Experts of a small language model.
Training: a variant of SOAP for the experts, 550M tokens, 4194 steps.
Below are experts of layer 8 (counted from 0) of a mixture-of-experts language model. Rows are named router (the router's row for the expert), gate (a neuron's input weights, with its number), up (a neuron's input weights, with its number), down (a neuron's output weights, with its number) and show model dimensions 80-159. Each number is 128 + 32 x the weight over its row's rms, rounded and kept within 0 to 255. Numbers have three digits each.
After each expert's rows: "comes after" lists some tokens at least twice as common just before its tokens as in all text; "comes before" lists some tokens at least twice as common just after its tokens as in all text. This comes from a sample of Wikipedia text that the model never trained on. Tokens count by the router's weight.

# expert 21
router:109107089122127104107123147146077073137104137129207121147114141147119134134113117164140144073104111090132081067145134158124062193121102156164091098091128068072111114185100129111155132121121153125139202145130117157156126110120117144098073158
gate0:052135182145093138138150103137175176156139177156145130101182100125131151111126218140140131157129073120153097158122162092140122131180133117147174138129146170095126123140176163145107130121108170106175153132108092174088153192159147105123181148
up0:152151127132114063101122144092157134135149124096124131120119165078207158118106181140125157135165141103163091118133129101181200119108130148147150151095120089113192098081218130139103125079146128146098100177142088155058116126121188126138138094
down0:105087121100087139154133123226058083119164082171098125112157128135109172114092172117137125183170157136114061153113191179147117144159129169125112186099185126102203110108117141143135139128129165141125100166153105106106125106134128141139153093
comes after: " |", "|", ":", ";", "N", " a"
comes before: "1", "2", "3", "4", "5", "6"

# expert 33
router:109126105148096081085110147158076086180090136177160150154125151144147143112095102168120170104089092113090088097175150088125103201068094136158108113090097106134136143146088139123170164096089165089201155153143091142120112081106086143132093160
gate0:100182088150163077117137116168170081219095090153121136158043115176168116128116122133138114142142086179134202092114106146078051148113085144176129154151167106092075119121087105096148145105127123174092121085141144088177169158111108160119107149
up0:094111078116100156130158162171106146150165129133147110124167160073136098182168139108135127128095134194144104158154106120082093144088111100149100200070105112119190120089177236128134147094209167074121158140119133109078136091131155153150128099
down0:146143133142127128110118103128152166131208117153118096153172104139187134120162128111151138115126112103127170013177085141155099119176142114069141101161158142111173114133133084159147146182094156160136171125070162089105140139090175096130110124
comes after: " |", ")", ";", "===", "---|---|---|---|", " ==="
comes before: "|", "\n", "-", " The", " In", " It"

# expert 57
router:101111078154112093079097134149066101172113143168168131152101133156169152158092098180103176086094095123099095100155134107148086200108094124157111108106086105121120147161076127134155156074105189105170170142118069137099100082081103160128091152
gate0:167122155119105181080120187131143138118072121081173050144140163080173139141193129115106192113130152059102108104139160122119049166142126118132057131094123155110113102126119090139134065140091079146159162123173131148136159125149091180169120160
up0:116108143108127146190166111087164142090121119110196103096127061111094140140074082099071145127072122134135083159126098097166167121091147167095116073129094156093154132083132147130145124115098178159119100146095111138087094135136128172144165125
down0:131124109148165049147062117091161116072146122144151105120161056103156132052101161124108242092125086089118119164095130139128151125121149081156181087101130111150093137103151105122122129098157138097132112094100207144114130144126119181128107130
comes after: ",", " (", ":", " March", " in", " August"
comes before: "1", "2", "9", "0", "3", "6"

# expert 9
router:091117080148111080096095143149079099153093144164179163147100116169148158135100097151103163092096089122096103083167143107141095187076078110157107106085088090118132180166077132122163169082085167099167153152125080124103109064099111156121102147
gate0:113140136159074097088149133192152067148119089149165146103195146082072094134055170118056089053095191116152103090196107124165132123087140095115130095123112129078127153116131128149060141147092114079142155130108082146096095135073141136125109138
up0:099154171126138127106132095161104088182168166142063164155102123109124116131078071192129113128159091117165159140171106081149178120115122142148128084104072069165106172101141130090122133106151079134124156092121109133066089063128130075117103101
down0:134164132116147148130156107152153176156129131136083121141142100116128060141182085132114161094118082116137107144132147134130075155158145120118159163133130115101162208176147221150111061126123140130141141171184078144157177131151138130189118094
comes after: " |", "1", "2", "0", "8", " the"
comes before: "|", "-", "0", "–", "6", "4"

# expert 75
router:115099126181138112100126162175097102161119182131181145151085083141158144105125102129111139082131112078127089090116100155088114153085122114165112106129147088138095120146110090146112139058095216129136173158087072156120151061095136139098091123
gate0:141205095182092076127099168145049144198066168137169159110167160111134025122177099180099175137114132140176164141135165094166179178180146096114125126145156149110139166152113162149099149163131139105099149102124110125135086122123112099129109155
up0:120192111084155077156186125190106145171102167151164150075140150087079089157096092151095079109131145148141133094122144092140101139146147173092145123140124145176075171121111145126081102209143153073124130136112158161168144144126141156078159164
down0:136106089193087093164141134159167105098128135092072146122158125061096088126127190166124168108117162189143044122076073099078153150093103151164202134128130142172125105115146116086101164147157103096177115126162105113108108172158134168106145147
comes after: "0", "9", "1", "2", "8", "7"
comes before: "–", " |", ")", ",", "0", "1"

# expert 7
router:087106113133102096087105141153080097183077156180156142171118150174153150160097122167126163078092106107107096083163145080144092207102080147164089103106094094124124162161070132113167151075093161111172169144131093137091114074106088158121101153
gate0:101128128125132121091148156135184108172059099114102109122097142128103125100153165069153171125135121113099097158132098140145110149100165123134095162205165091135092157182062146137133098137117111157095148139095100169107189168102142197164152162
up0:123179158131075133155142064124104113122092159143121162158094136129111133117118128091172105163107113160061134173096111107146150155087102133082119138141188173090105125138147116104130143142151132152115102141078112081125137060173114111135141141
down0:084159109152180161100144085155132061101181103141118141093120087139148121167132089116072170129145143157150092083117183134155146106194111128136088153206144125050103094191081127128109112108133139116137109197149124151136181126111128118133140087
comes after: " |", " ", ";", ":", " –", " September"
comes before: "1", " |", "2", "0", "3", "4"

# expert 77
router:098106082139119116119130161171098085141071105129201130135128136133117151148127127146130144071115109100124112057135142117084120179176110133151095136102124073102117123182115110100159122111123140124145166172128120151122149108094116158126043192
gate0:136148104132208167116156174127123161136155156149099118091194143090139136077146093129143184103071064128148107102080132073114154182106149077099122130180132116147178172105139159115137156186139089111164134133141097203105134116106129094086158155
up0:142086086084143147096130187126122119089159128120200158116143143104095072105135129191127156086120156085141128096111129081150135131098134116117131159120115135074171184108154130145122157084151145148118113105135138154097166155111130147019168165
down0:102109064108173082144107152063117110164124171150124107149145123116124154079134118150132088120139140111122140083157104119144123085151136148113168178132117159190099171121094164175132112122072100147185186160128103152142144064140141112161158102
comes after: " |", ";", "|", " /", ":", " –"
comes before: "1", "2", "3", " |", "4", "5"